Weights of a small mixture-of-experts language model, trained from scratch on English Wikipedia: width 384, 64 SwiGLU neurons an expert.
Below are experts of layer 2 (counted from 0) of a mixture-of-experts language model. Rows are named router (the router's row for the expert), gate (a neuron's input weights, with its number), up (a neuron's input weights, with its number), down (a neuron's output weights, with its number) and show model dimensions 0-95. Each number is 128 + 32 x the weight over its row's rms, rounded and kept within 0 to 255. Numbers have three digits each.
After each expert's rows: a language model's description of what the expert responds to; "raises" lists some tokens whose logits its average output raises strongly, later layers aside. This comes from a sample of Wikipedia text that the model never trained on.

# expert 15
router:126120133094129138103135103142131082143083152151121113126136129141130082111182176157079147121118124170114122102118152083157098165155128127143086099126114112157132136135070115129076096094119093136103151126127081172142072136166104080142148134170060164158152133103151123140105124108182059137
gate0:111147103150142172158135150195115147141084118173139104114122130178119135121178170157138164121140087103121106162162175109144090154116089134116151045114130112083130137182111151104053113129162094068156128146151153085130105087108097134119071191126126191047137152101132156113158092186117206143
up0:124117115113105179156112177160162107125121132153114168158152130126204177146158180122129170115118133096148120111120131114164130126152102147101118058141170128105191110176110136140118116158162114134154141135137101135127103100121101123152094160093126184074090138071162183155155070175115190137
down0:077166114124124172158161138137151111177103107154104142110131120097113139139169169124179141109110126046075162114097165137096148151175157113096182061151091119125135098077125200117115118111155115106120099171194152103107130104139124078087148155156055193128139148171126109134150077153191099150
gate1:180119121053207117114171161109136119094158149149121130125111172167134120122101113053135121134111149157111158123109123117143140059071169090115115112135115137130058151148095103124101058168130158192175102157128156124137069111155086121121147143115150150174098135131079206122088154112095148121
up1:181139131075160130129144171142166147082110171108125124181116115094177150121119077145146131136089137151099155139124178114124146117086146096114158175165063135160118188145098087167134122172119150153154091172146126095191083123124085091110138161089143156145139184139096211169177167095109116171
down1:167074114015162114035123178109135144130123186093103084075148127125126124148156118156077159135131053146120162085126088131079116110093065169156125130136177129106133129144067110145173145183097147124115074090152100185104089096118188088173127139161126206135112128129172110077090079079111154100
gate2:074155176086110140077074122145130193169152122161137033118097155160138067158119134133146157109122145122158103109148107091168106092127200102103137157114158136137146137120137141150084125155131018186115114099097095128149097179160178163098169137095154088058154133092129112137096097153099123102
up2:150154102116148140235107169116144119072130161112171195148134135071120199114111115131076118184111092167097136127149175176132129141139084124109123082125095129159106134104108108122172112133134226069135151146155145134103104088111131125188041132139096118165123139152120155125131124133088133169
down2:079145169172057090153141095064122162134116167095153135108131094164128150124122164190078173086142148150167139137119129100166083141129090153106134117140047138123139109131072061106112124147154088148108110142134132162183123097089150126105070141155126162064160140125129153098183101154112139114
gate3:093145115191132105131159076177165112163123096161120156091100131145025130147190087192098089142196119143130158099148144122134116130144130096141127056148086098109208083122123077110091143089125131067111149092144076160126143122127174121121138128136154144126109130150110121151135103121125120107
up3:100098093141170077117189082120136115125103126118142142109149127142090095130173104164109072137177115122138169175167112124112068096066137102110157079174122086111157126152128062079104221067120153045152132133159069186142139132086147077105133149173103178123138112118093134138149152123178103137
down3:135124102113126158143094163078075073157126080137158190093124097131090164135125126093186092148190057103150153136139082117118077113168142080123045122175155068159163091143121148066107109123122137124182101153163182162128089144101144136035148108121076158172161089137131098165119136149094121103
gate4:075146155128092110149127129122177134145110120134137127170061151220123160128123108117124057115094089146143102159113069069118114125097107119148110084000129154145074111114107141115132163138158085136111086099087147128119159107091113127193156118122130125126171086100124079125115101132033152106
up4:172124103172125105131105111125104134148160152137152114135179116105140111142098144142099139136143162159128106093134098160125115128144145121203083095207133121140130170149145131128132083075169125088121149136098123193060102134144121152102113058158129152164133101151149108111109164120213131127
down4:200096076134103115137122098115134171099161132148148112099171187150152122162101137097144118130154106134114215187143172141154195084096095147113105111145111101086052123089135046138150166087178128102102114159124099115099093192089162109131154154186053169117150140135087159129126178108117126134
Description: Phrasal particles and titles. Particles and prepositions after verbs such as up, off, out, and title nouns like king, chief, John, State, in biographies.
raises: "of ", "and ", "in ", "(", "to ", "\""

# expert 25
router:177051096140112086147135119146096128138087151144125107140128073099119130078128143135093127083100143115092137176146103110150089124112083154130110086068170102142189127036112182152104090156063122130101151156097126106112108131115125116157076134144115128092201099075145049105135165168162088119
gate0:162104163143091150130146120173065158129157187150163112095126148137106134079146096125127149168162139143090137117130148154116119155116086160171123102139142108139149095111104157155141087122093097116113131136066097136099122150150078150158138122221141144129158131162139118143123167122140150127
up0:093165156120105131133133121083103108125184097059140113116162132142119183208141135102108094105139184120121129145129143116152167116107156110133165127097124107131148161108152118149156135136112146193160099195115118150135149080099205135102146098039150135162119115139147139087182135105085140109
down0:168116161083150146129087124189117145144137094190143162144085138116094067151123145045094117078175086067090101176160151117143079111136173166137145140120110151141129105090115184114082115143162106145107162160088160116133107110094107120146166081116159155083140162157055113137060140118112102097
gate1:188165155155143096114148113045127164126098174135100074135147123165169150103087129140106148074121171169146143072143110115142016153151134148123169086124116105152107197083114155092126151092097125145123139144113157094118126114141151145115117137161073144116100049121122105076114108167074094159
up1:103076094087182068139115116103078115108134146180204050068168041091123144129173153123165160143141162194148153046118106108145112116092167088195104152118078159114144168125138158141109140138115114146091137122121151097156084125090188133158154093122099089114161107082145107149104100147153153120
down1:153110133089154147121079121180162143131126164087114111175066186150124127148103145124118132108113113143152141127124100129129142090140081109140083081063116135084086124108081065122125094071146117117108114142127086121152104076138104122162121136077220109177138190104143110122050037123163148088
gate2:146206088172104153115127127159121109146169137139113133139151144134158137138125124097098167102140081084139000221136080071109163133164085178115156088131077150127108129110155172162125076132171111096145200165097121095181137160110107199109150130116085131103164169158127166119151142103120140147
up2:216107114096131113118106078091118137098142155119146060130092117043104129169097083141158160103071125171141089156140085097138113162076095172146134128080107172136167094120108165130136138164070136091145109168142143127112151195141143090150147167136156088087118154139089134146114107093146168098
down2:157128148143116152118104165086152120150131135130176132134104123114118070166131133109128087178096101128141092153171151126113148111117210173112109151146173147079103114110066079079096187149085160100159066124148087108148140092161165101102160097176059159150102130181160171146082117110158186079
gate3:101084152154058105114149112141171142121162196093161123111095128120155156072122092124167086125117137096037141154160156055160062164131178177147182076107171125164091110106141119072158129142086074116146141107088150122096206105090085128119081137154168117137091146089102077154204146136205115101
up3:090120137059140099126170172100130103109139092060173164140052136116102193105109060075099149106135117160113133121142135088118110125089131089104095136168125108170163135082138131156104122141081104102159147098108120125129199124120127115146108121184157114176118119129129156117123132154136130169
down3:076087089142128116117070151117103138135155139117142171219082087113164171104087111136177199110126117140105149100175171055122151129105128125120148100121065140104095163151102110079198167189108075160106111176233139067202151148090169118119129118057137139095123088129140182098184120130153157163
gate4:126084141133105107103102103110123191153110129120071169188135124175125130158059111130125133186162129050131098153178141101100176087121099113094085124148151075090168116164127143077161092145146080101125156077161060117116140158138159167094140087105174141129066190165147130138084131103135134162
up4:127113117145078110170118130115141148101076143148131155123126202160129104159129104134140108149165154131098125100103115074115086130092184132116149036167146161149214160122129212120154129115118095110116139128161131150147170151154174097125176117151222174112137159103196112103121106112109075127
down4:141097132167099153120127095101123140172145108091135090130184121168119115081102119155107139129155139153072143193203189134112128114075160157116143136116149171131183124132142114094084156124128088118115146101103063100115189175069139124106124151100092098076111118145124143075101149141173127105
Description: Other and list punctuation. "other" after "and" or "the" ("and other features", "on the other hand"), plus semicolons, colons and country names in table or infobox fields.
raises: "and ", "in ", "to ", "of ", "| ", "on "

# expert 44
router:139099196093121104076163128144076149132114109070140111155159131154127055011169134126121150143135143160114164116090135084080170077092098144119110147076141097129128144101067138115150102113129148201088129125165151118062121097137113096137157092164154126156154177128104090129130136102119050115
gate0:099127084192101083165104143164132141117149137057181130062130185116123136066104132125100123169099132150112091131120116109125099091128147116143139110124109096165151096101155101151185102091146147134098083064180117093049169156169114095164141138165170161112110165066154107090101154166115143111
up0:149093145177104146086135074169174107103115135133163090107153140185098166138119051159122138109096084128129071128168126094129083120120141218101166052116139118138189142102098115158126089156115095149133153124192097083124180135124129132175163104132139156117111157097135120129140129185142144132
down0:170097091148079113139170139153137118158195150111134134165130133083129147154196085112144115131167127136147102144101156110107159080123127158209076105173122103123109063106074119109132100118085181165091067121157133120154117094092138117149147107180119159109185111112101110138144143153078115210
gate1:082162083051109109169131092108136167073131108155190106098103187113147122138102118114110084193166150106134120087179101153155092070141112065142107117145149118126150157095096090105085135109151165162111110136075083117095125096128132125132079063133150199136123108114169125127035109170156168155
up1:213106152214122157109140176133102106201126138126079150152138095133131114155173150136121132098093075161096149150128136110140168204102176168136121125130120118127090125156156165157152137130086095056140147083181174101125093170158163118140207200161093080107088087132104119172185194092068081148
down1:131150157157085175131107159136103110102119134198158057108111110157135126131086142161091154091097128201123140151095122119181143159146109141077141162139145116202141128169084129128148159104097137144188152129089180107084137101140130104140139150153131114115147130060163095131135125166119120141
gate2:157143118078147124118162125061137039083105162131163102161085149152152102123110169092159145135106160103124143111110083142114141051109119091119133136117089077106131165078127158147145100105157166101079169066134190150083148168154088167074131129122117111096155172186162106180067125132173104107
up2:099088114154099119118130109154106144090122116124164198105131109116098120187098150201158120184173144039078154088154168177162068079130137151142170112147184143119187152121091157116183199100171102160131132161100129060102123140106115138156106186153179155084167120127074125160112146126137143189
down2:097132149079149121125131114177119081174157160108084112157057140109178126160140161088110127145159191146102155179071174107184118160118144209127146150142161148124140093091164120133134164117066121132126103152086172160109139090116136074097166141122145091123086113124126037114108206135133114190
gate3:108127124110103127128144169088131108104132145152136118103047059129129112112087146136141124136132143047104167164105091123105140167125098086185130092068097079125113154119110120069148118145146156106091119155123142098103198075120141121167134137143167083147162129108071086121084069144113183093
up3:090119161207121153132106092138183139109136146103096136113141150103098158122111130103117139155136144130106018144137121131118130166210167064142148213173138148148097095111103163136102127115117101118149140135170104160176133129114147159139140177078088209099092130105154200131111164136191094156
down3:151094193133137122128097128114141105131144127119138100128110093176170155126078146150157098117145140111141204126109120107155132137089136169121112104125154169103094132133115072123095109126162120184155138176135141157179135126101093125141126050139075173128182160164100129142130093141088131132
gate4:177137164128106096094175129083111140159102127142086179102127175133161102075152139154091076137175106106122151092172079081161109090123124147147191124116168118109123134081146129150071113149210043121186139112130137089116080133102118124135185125191113142154108151141108091165129127100123140146
up4:122163117163162116117080136187137139137158108116143117155062107147083191190153081120133164117077183175169087082097137108137113140110127136109113103183093088141119111188073071099135117119078132069124106119151132209143125131119184077110135147097039162120112091120193136105116048124043135159
down4:195126116117155118124193117108080101076084123125101182141116159135127126130118168162147090183204053132149085123076147088171111144116147083206159197152101180121145168152157102122130155099162097108146204151130091118153122120146165100114166112144141149133179119107133140130109128091182210148
Description: Months, when/where clauses. Month names before years, dollar signs, colons in infobox fields, and relative when or where after a place or event noun.
raises: "a ", "-", "in ", "2", "1", "3"

# expert 29
router:089088139085121081052135151124106198100095132083130139176150124087130197105157166128155102113077142135092149100131170125108135167163116110148107140070120167141153133096103168137120043137130146149109142106118155120129123149142156145188125109143085084157100156091135069129086145149131177146
gate0:098176113110063091122101100109111143203176172144075170160081111093099129153172167146168116190133136113120103089152132116182114142060128098087187164140216170125186156097131171157153123125100134198101133210142128119122147111133149110127150105110175070103159084103101069159139118169045190067
up0:104132114109135133131093144178156131076082149140142052123170159080169133171085142161094159127123099152144135148148093114096122166151153109159115054105134139083092161133122164078182100132164158066139155132082106085136173130079114135103091129146121136120176158167165100097089091128148125117
down0:120124149117066143179118089139097133092064172126107036105126100135170134129148187076110105179147102079067101153105114121162151101147178175138109111160091073189153103090160148116111092152108115124123124085133103132088101070141079106120105110124081189107115108213059060115080097089177162111
gate1:075150116110110155109152116135122142151179175170122131153147061089170168122143170170135097107194190141119110143080129148159124157125190067082186087135141180129144148089129163127132159115176169169162069157201118086117145130134091093096153159172106065155085141107117110096063087161100161155
up1:182161162172124138133118130088110146115109050126099184142126106139120152127138083110204120087069081084157102165113086139111218147212094191122092136124141111154131130118122151156130138102117160122088166116170090105144093123216129178104208183146165185111133155158093106155119159146120126180
down1:113140145086115099145083124059084107119108166141139142121129140136164174125160122171092101150131125069119108139091115087143181091118101096116044156135131123143068137134090139119191164115125106127120130150106174109155193079097140156141152152165092115139109075121093157128093158096104158097
gate2:113137102125139121049073089166134109151075134098161163126150074134095106111094113090084100168130137183136124116164096157205091157166120147116073080148176168158099128139153133138077084166130165128098101128174125076091129135115135120122143133116133081108117151136111136130112118108029153120
up2:111192147086151109185124109183151157116126129151139056116124131111161135157134120146179155161065144066104108141095150123119128109123077133131161151161097111104124083135112140131124158170117063116164147103107147145109105156147116114111135143120156123093156143102129122178109161173166107159
down2:146178149157081141186155157145114120095116102077121134118109123117117089179116144141143169186126058134109113188095057076179101067114159134150177155196101147087105094139087127090133117150098183167188103105110130129159132088203147097081181080176175171124092120159170168072161149121151110165
gate3:131168173092103148125107124129123131119121148147121129211152173117113120147113151132123174156093102077198090041146160144137095146130144113151187154139120132154132148163148174178180134098139119095120105146066150138129167136131156126138107149142200201105070102105085118105129101143117175154
up3:149117057169137104124146151139116168161116088095121140102072114140076094137175112099102119149117153148063148173088091049146131079142077107096075106099147093109123093120130150110090133110050178163141164083173099110102147091163091106101137113120105097129144194086150181155128181138155115147
down3:201179099160093137151164166132070154128116130159106109094072135174159120165114101134180143063080217153136101144148101182179127129089133088085086125134055133059113158126094074058084168117119122101138119114107144160135073136115140108166164166117124122156147181143150126123109139146088133094
gate4:177172069104084113174157147039155151093115176150077129133115159125178138105132137153162094210081097107117143183131104077160192119118149120165138083089153136120120066107084174137166116114154103108088125110120147067122134109176101135125127081101201094077115155075149115153163140083168147154
up4:098172069098105123135098131153170093069223131127127111128135099136157139156103105105101116131096134127102136187151090125141127109097169146199119118129165210054146166097106147090103144124093125068124148202168125113071101125122129119138153080113168078149158110126154123149158112058105131123
down4:158120148085089140136113103074054171143128150137138124131100141116143083146085090109085112184150121125093091148133125126106185080156101096171190163099139150088131113145101163133124185123121102141165157142187116164095112149163146173129167172129095109154144165221152103135132130144173168147
Description: Name and term nouns. The noun name and similar words (term, writing) after the/its, plus hyphens, year digits and word-initial capital pieces like De, Mc.
raises: "and ", "\"", "in ", "s", "("

# expert 21
router:125100182160139085138151125126161113119111144104163115110173107119140105121148144118155164174134178094070128075106232112107121129113083169149155089102102167146143119140049090104152081066131146149093112155130170211146112119104134097171110141168083124104141173050118079118160101110072150068
gate0:188110135128101130127094160151137128158184176157133127140065137130139146141161139069103113079111084144100081101115168115077166123143124081076163192144185116119150127147076127178141112079147200109111128118142141127118138123144119094094138121124170122108137121122091105133119134165117141104
up0:094137123174121150157139163098162073118091153143131132138124151119116151122112135126127114125119101100119077114153172174155090142133173109170157125129152096173198159162157136133109126145125092078170137064120148078173147104120181141179156165120141109144129127185109140075138076128179134187
down0:172147094133219145133146134121182107151147156123108147150130045090128143107113191131121115193110060113146145153174091139134108159165139166115160071132131161128121109136192116134190148125142056158113161120131142137146105133209157139151151077173127188149132110149089146149172126132109138132
gate1:136178118137053125109089097128190117096136128112155133113174154157129138144108125076125125164142141128062139083126101124112141136104150127135128088132175137168154099111089143110159035128115109008118160196123103103115162149144076070179175155139153116140138077110206159199139093069114095089
up1:162086141202147127189104134151156113128086145106163107127086095146112174107143118101126082087131069108137131175183143153130160100154129117150149155174102111152123174164171105114114109133105110126097140153158116190112120141102168071164144125063125117099167123124164115132124109173195114172
down1:090116163100127140118151122122140105147153082103171161125127112081086113157121197089091172116161157064138106143114164145140106093114111124155124113147127146132172168122198203197162126139033137103146124111126139133147129154104167125122085130086133115131144102134042170125067124162150116110
gate2:167134139139094072163139132132127103118092112153149159181144161110186105181136131169081149101144079154091110126133190073104151144106092120168153162174107171102103152152174098140134124129087100103069148107145183132152150073086135047140134124148139133102104122166123113087146139097105126163
up2:126127126150119135174122091185149160139122097132147194103130139103121110117157162096132153156132094122115114065117164065142067180097087103118120164168139136112138136171122108117108134122116086057062127145241135103131098067119082098152141144132108141111116111120056113075136145080151123171
down2:142098117100095131143092147091121120150133141144102118076092056136147116163149121161138080159135195158103154131160136163043132090145077179112140061133170118151115097171169083152123193135099199090095102109136136088133089139073066066145077152220116132166124108131132110103101144106081105152
gate3:146108186167130138096118152134121142141118151107116071131090127148152118166136161099164160173161128189158094114154144158127142155090150139114164178148147148089153050151112136140085107091164122091145086124146122127108099090162113078075122175132210163161114142160144165162110080110150106156
up3:119126127110117134168109108136104159153173069129133154135140148104032096173145132157150102130051158129085155138146057109141093080129172177116129117131102140149194177112079135120137092145119201149070093157075078154118159130122141135148068154137119147125065144048113150145079151127186197145
down3:093118134143116094119143109074122109109078155148093124137134133149118162173107241102148130153115117182096158116162090085115120138115144079117151100097136144146113109136129145118229147133142187098078165118163072052170145122124156155083125139123096111150076128190123092141146148087165128102
gate4:121109126171134137150130105141177142092141134154161107122078144150168168103057104137153134137110096153117157103148155118138110094152206109096138134124137123166124119149124061124050112154160085126145134108134088205156152187114079185140125158150147175132188047113119135123154154083094078170
up4:157191086123135147073126160106082170157075114087155129116097162084087118136160117148094121158147206115106118145154128111162139138161090110115103209187131100116121211113135169155190128123118102080117073143128147096088112169149169159108125110081189113169074184139184136139131149155163197079
down4:086185102104050075129124087211158118172136122122051191114147109118112110128141107153131136186148097090163126112159127123107200199110107165149159132153150089141105152146109118084140163115139140145169109114198184108167110141102143132141142079159173145080071141179055095144136136110129106148
Description: Sentence-start pronouns, digits, motion verbs. Sentence-opening It, This, These, Both; single digits in numbers and tables; verbs like move, stay, have after modals in biographies.
raises: "the ", "in ", "with ", "to ", "and ", "a "

# expert 56
router:147152169110124128135091121110098084132114158164094096111123146071093110093140120091138105127138107100114076167170134119148067168168094116183144162126166130161168085157145170115130114086099110182123147163132184115139115059113138123146144135135123175245128160178158156130095117132116154147
gate0:153168190118088129159124115169103103206147092051106139106121121158131091119126145122105144129143134128162087151190169128110126091057162133113129105115149139093101101131169099094096061157118106120225122146134179117112140087142062137152120191106139110164122157110129108064104149165085087157
up0:161116115116126116140080182155099104172151069131085137092152151165111092140132152102147136104138085129158070136116094127142081123102102160154126144149192107148149150130157123137072098148066106121174107168147132092118130116179123080083114162148183148101121185138107088089111120153112069148
down0:139130143144162163118061109113111094117132156086133161198032158155110092140183132097148149149098125152106105099049158152129097136106107158135174113073106109118064156104145141152091078097137168123139151099180094139121043191126157049171044093143105112161158100100135130182094125107116119107
gate1:092129140114139161102174195107100145131120052142108112159173159142141099147092162161138148095158145163128150110133149151092102126096166163152180136137132075098100082112097093096153076108118151144119073122078125142152161121102165148210164162133159087120104146168085164106149142170107185121
up1:135114111184173121164072109178137136091113199122149148153149130142117131122114089096144131141157097111163088184066193123138098121139070106142131107142152148133189200091130138196113119108141135128121163115135112130116170150105065120135165091110137140103139135154178077094068109138111109120
down1:148130137149113181123186087148167157125088074142168118086124219118158156162104117140121155128135144176092138141097105143184155082162128096166182109121141135174104115078119159164184143133190137113188159169118103148128106106189042104143091091116150142081179185129160141144132137159124075120
gate2:157167146103114178104090119129160127091142157148128104060129096092079123147170125090131148076200117086128153125178152160107125172133142149096149099122087171083170136082133077117124143141123129199140198146126083165127107115070120149178089121103149125112139118167102157155142121106113163113
up2:130076065151141179173132140113052123158119079111177187186121139123110138131058123177159104150124121152147138108094111074156116101127102146147110121159103038141096060166129146142133068108141152077084067144107155102162154119160132131103201138148084110142140179103172120078152077165158153125
down2:034144108130125063154151097086127099123088098100105108125079138198094124093112141118042123062131154142110140155105144125139112123132138154076124119087118145147176129126206100136125121173105059107166112109146105140070131115142144085108103193178226101149117124161154152144135108100154119120
gate3:186174131153133075122157064138117117140123138159140176134113093168124154118156171121140122156086151119113093054124096147176163122172171096142135143158146107139131127163172107105095146139151121155108185071096082123140090152098111135148096099089156148142121149121159081110090104154101182135
up3:143157154079141133107129115123151187143153088163082107104131110151167085125165097101160108132129138110154076157107096166112149141152095072120114159131171106174089139170131107169100131144090117088138096101165175058107083099172157119092102181183134165141113157152136108158125175191164094179
down3:144135103141086073130127140148109135146170126131107128120137111076089122147114168174061112130134037143127102095151162130117024111107105146137092108129140138124193064067166148159121150107076148160120126160090124138123117131121190158097126091129117092129135073106105152179121079065149142122
gate4:162163138219077153138142154155166132101106155144122194112172117137105125164087149188132128125142121129121111113159083156208078104129141141201207157169146118098132107101102114111147135113158119137134122105118119079138123141128147179158084149166185128127126214169111160108160054122145091133
up4:106104147112136099106167171124088126163104071128140092158117087124119150116130124082129084099129163130130186109124131132159149107132110125069105133133097063196137132114106162154177082210125133141122103152168117155130091096107136122120137106140149121102097098108175117133123152145117156100
down4:115206145139084178159111176111121141126158237111147189128140131145151104117072089100160164139128163138138063127188104201131088147167195078117117099149072136132107122132153198143180161124089085141135113169080169108100145111170152162057141173161172061144157165086149168111057110158139151097
Description: Ordinals and list markers. The ordinal first, second, last after the, plus dash bullets opening infobox or taxonomy lines and pipes starting table cells.
raises: "and ", "to ", "a ", "in ", "as ", "("

# expert 11
router:122131201107167048088136167122091093173091082090146077137157155144128083136118164138125117188160137161130132138152175095082166139123111108157078097106099179140140082153112143072103102099087135188122133157073110171160103159126177115165096110155083113105178118140119093091121148080078048115
gate0:155093087141162094129145062183114104140135133151161136116114088086111151125115201115076144079078149148131111128083095118118161147106158105125138169162103157142142136153184130122118195092191162120123163111058172140135125137137125109143152129142186083106123080140094127114108189080176114149
up0:143128157130130197141188100188154150124074076168104139159103083061159109141124140159146169119169108100167139128150142135123052179176139123145080087148163125151131140075212148138082120127054151113085145127116111110125170133127139089151134112134110135109152171153146113166112156138101061151
down0:110185144088116137124123126152101166176097087145119149167154139062112058077160116052112098144115090109080122103127125138108157189131098175097109115087149145143148212140180125105132170095142072158103167109152081157095129057127100099158104147094112081087138158175097175120082126137105133150
gate1:164148108139183115133116129101161112137166150086114093129131107198105123114145139119144088075163148095176166182153153078129120092117069127083102177108164144046188130178120141117168133137049130110117112109095108119160158173125129162172127127089180163105104113151158108109092160152108067115
up1:134125161108142176162075118131168113156121125158058130122088068159098144066120147139169084137148106113128216145139125134113119140073152112118014095134078139129177091179084111154121143183128072133114140080116195187134120105086155061123142079123107088122139092096148119122076149087087152086
down1:114119134128176118146141038149130174128162118178091133229160064103138090189120077150140166116124110145077138119142103166111120118094147145146142104182117153095207150117131139163115159118084128132140120126133116048082120125165102074120129159125093115143037152143084167165144107166101132121
gate2:122128115108115076124121103142099115078137105086118168083145114168087112082125106120129121159164168116142056191154162123154117173110123100111111142079096162106149173153186130117117091149126139139173095060143172132130167181119106151163119150153110109151102070101096165181108134066102118154
up2:113129139129104041106092141161111173099163153085168114144123125085097129109113150080107071138145144130170110146207116132137109148188069166143110109157150127113129147123137090140120199047135124117142087106110148159093154150190056122047125085131106117124151106181100127128121141137100157151
down2:122165137099095085128155134082163134144091093131138156151117131097191146082163161122206099184100114160110138113224175123113117104156157105087084148084104098098128087121097140091154110082142111130108078100130121196105112179146165122089112096088155102129155115124100158082110103146132099135
gate3:123183142104071147105069112147166125118106086107104110073132175175123108150147131173171100162138192070150162091146150089137130142072153159141056069134105077151070102157149063050086177115105143115118080109086108151133123126106162146098126101151087142115129134085150150094149155118074142122
up3:139116077132079160048084142128159124117142146144114115152161116125126082114153134155105109101119065084130127156133208182092156154123123150105107165147126097146158181153092148111098140141171131148157154181161043135103131112159172138108064111125093113160072180101104153138114114140111090125
down3:122093138087155167126122118126123193132085170072069088160081168032125075132141164137121139118109097093085140085119078160143136160144120158115130167085157124145127100116110104139089124164110153081142112111207144139172142097124153113083137204087151157110126094157083077118101138114096116204
gate4:133143130179155140117130120127104085139162136123109132096111113097151177146156102092218098198186068091103140151210101153149163109104142165163094133160119148156135112106145133156140131129109156104168166118155090128148119073190201070136133120134155083122074123135170148117177098157110088111
up4:105151079133120077122125166214184132072145106093144175118193085041111132175141162127111110105140124098147156108149092129099091193163120173168171071106101132136130194131148173058134124056129150077115142097143162157100121068107123128232133142159123124109106095027130123108125173156174115116
down4:055138121188179174133068156101095122164169114134123079201199096119113125118078126149115139086194110109099084173179141117100101097103114120103160120145101119120171112174111128121165129181162137145179145159143119127162100126137174142169095175122058140152134110088174111137136145159108128120
Description: Years and table cells. Year prefixes such as 199, 201, 194, table pipe separators and numbers, plus "played" in footballer biography openings.
raises: ".", "and ", ". ", "\n\n", "2 ", "5 "

# expert 1
router:164089119080123121070148153125082157101102129102104139096155101111161088094147168100077172157132160127100140140134119123155150159137081174124070108090126129150160134129101164146104083135123154193097129135113131166135106127140163122165144151189120159171170122113124127160106121129076010094
gate0:205122074104105117119121128137193145074121156104138163142151152037116091103119128095184170120102077085117118149129168122121137121138101143100091094121181132076165172055082163134135100154147174110094142130111120131088090168171138126157102176150130136145083112128117130171154116139085159118
up0:172135097129107153090143096130122139041147131137101181098165134075098150089125108124146175169102087120122143140063152099095126127115162151117114130106153105090140129112136180130169109125105213131047170147120153105063073123149123166189130146120142113175151092121124128142150159071128107117
down0:130144108127159094154105107103104140131136168142174147076139081127193086109105136176136103100060140100105138134088181073119105145133114108062129130102160100110075141179148100168103145078095130111082126045140145094149116134145141079209109148160107139140131122152089133136138099130145165201
gate1:125154100123131191083159094137145160183177153160139146076113131145172098125105043103111132150126131082081071133122128066166098154090151073088087052100148160139124173135151102087124146093124131068111100168144143123173108122115110172118144124144183143114200139156120138117076111113085173176
up1:103180115125145189105121124112133148175087105141152106132152111085111151149110038137143116131169113093138108124131149125157063201151107123079125067148134152091125105084151072087182125100155134137138140176134121123158114136123087113120149091113121124170202137133031114112116114101105137183
down1:163134166115141153118156118071119123109141138087157128126065128079190125123118081128139146045168048114121108169118131144135085155179090116152110126147185111177116128115163091141117164140128130118135136157129102205170115162103083103075067137073129131089089144066134099147162094096139151069
gate2:100137146144139157106077088095118127130148096146113157119119099079084166084123122119173153201098155135134135128143072105123216149114163110149070126095182087153137138123123202199077075130096136093095088104107122090132097130094133110132120146121134101161135203161103147133090225096096084179
up2:154114163128139119067140158082085127136127107128087115120140138182139079165186147149131093081098074124188104142188090132128089086150140119128097120149169131085115123104101103139155091151129138194187148135119128148158095156124100106191129140102220149120122111222155112130109090113116117093
down2:155116154141133105114073142146065137152163124151213150143144128134124118168137093052132147056135150200124165136103144121080082119126124143041160153129156121156136140159093154152113155116098128088155054146169122178070133183103137168156079183135116105178202142121116110107132132176125144211
gate3:107138087072076155189086136131103134089162133126166107086139116157127170107052089158117083115125122076118149176134151104139181099135150142100110099121161092109049075062087150090125132170125120113122141132122082126091157131110115124166093141130200154107066131137192094125138121127119107166
up3:115143074122165146193170097140159047107115118167119109144100233123136114126175165156205070145059177110113144122076131138200091096091082122185134161119067106065080206121156090136087165103137130183111145187161125143156182112117133102126211108160090152080123101151101175133165152119155090069
down3:152092104136113120144127142178133120132110161071071169129118106108136116197110142073127083123177152113110101057118130130035054096167112157128153101133115151126176103141093123156166072140113139110142041113134217157119138109135135135134133107114112109134125144111119174134102185145121126137
gate4:163158117143111070145074090146174109159117105189103148096170124102076125130142067101150136115157173090143166153127095151222112085104083107105146132138133180172113106144055132150108135147154181108146078096099142144093138086166138155114098133105109144119142080137152151101131186112085140137
up4:116158121168105086101137101122063070170132159139135109144132106141176135135161114144138140133098137086116157133047093160112175123159108179109175128150064065101146173091167123140141080156168113172102155124141152192121164098158133155157134134083074174159136127119119175159153097177123106130
down4:156082069129157128107182130119119175134113122104093115164214079141180140141158123168142100109143139127148160087151176183068165145144106133205145153086199136151121160121136082105113151103114124101133058119115101143136103167164141124167178126163128104125145177169095110114137116095139124148
Description: Name and word endings. Final pieces of names and words, such as taxon endings (-us, -ia, -o), given names like John or Michael, and "as" after "known".
raises: "and ", "(", "in ", "or ", "the ", "at "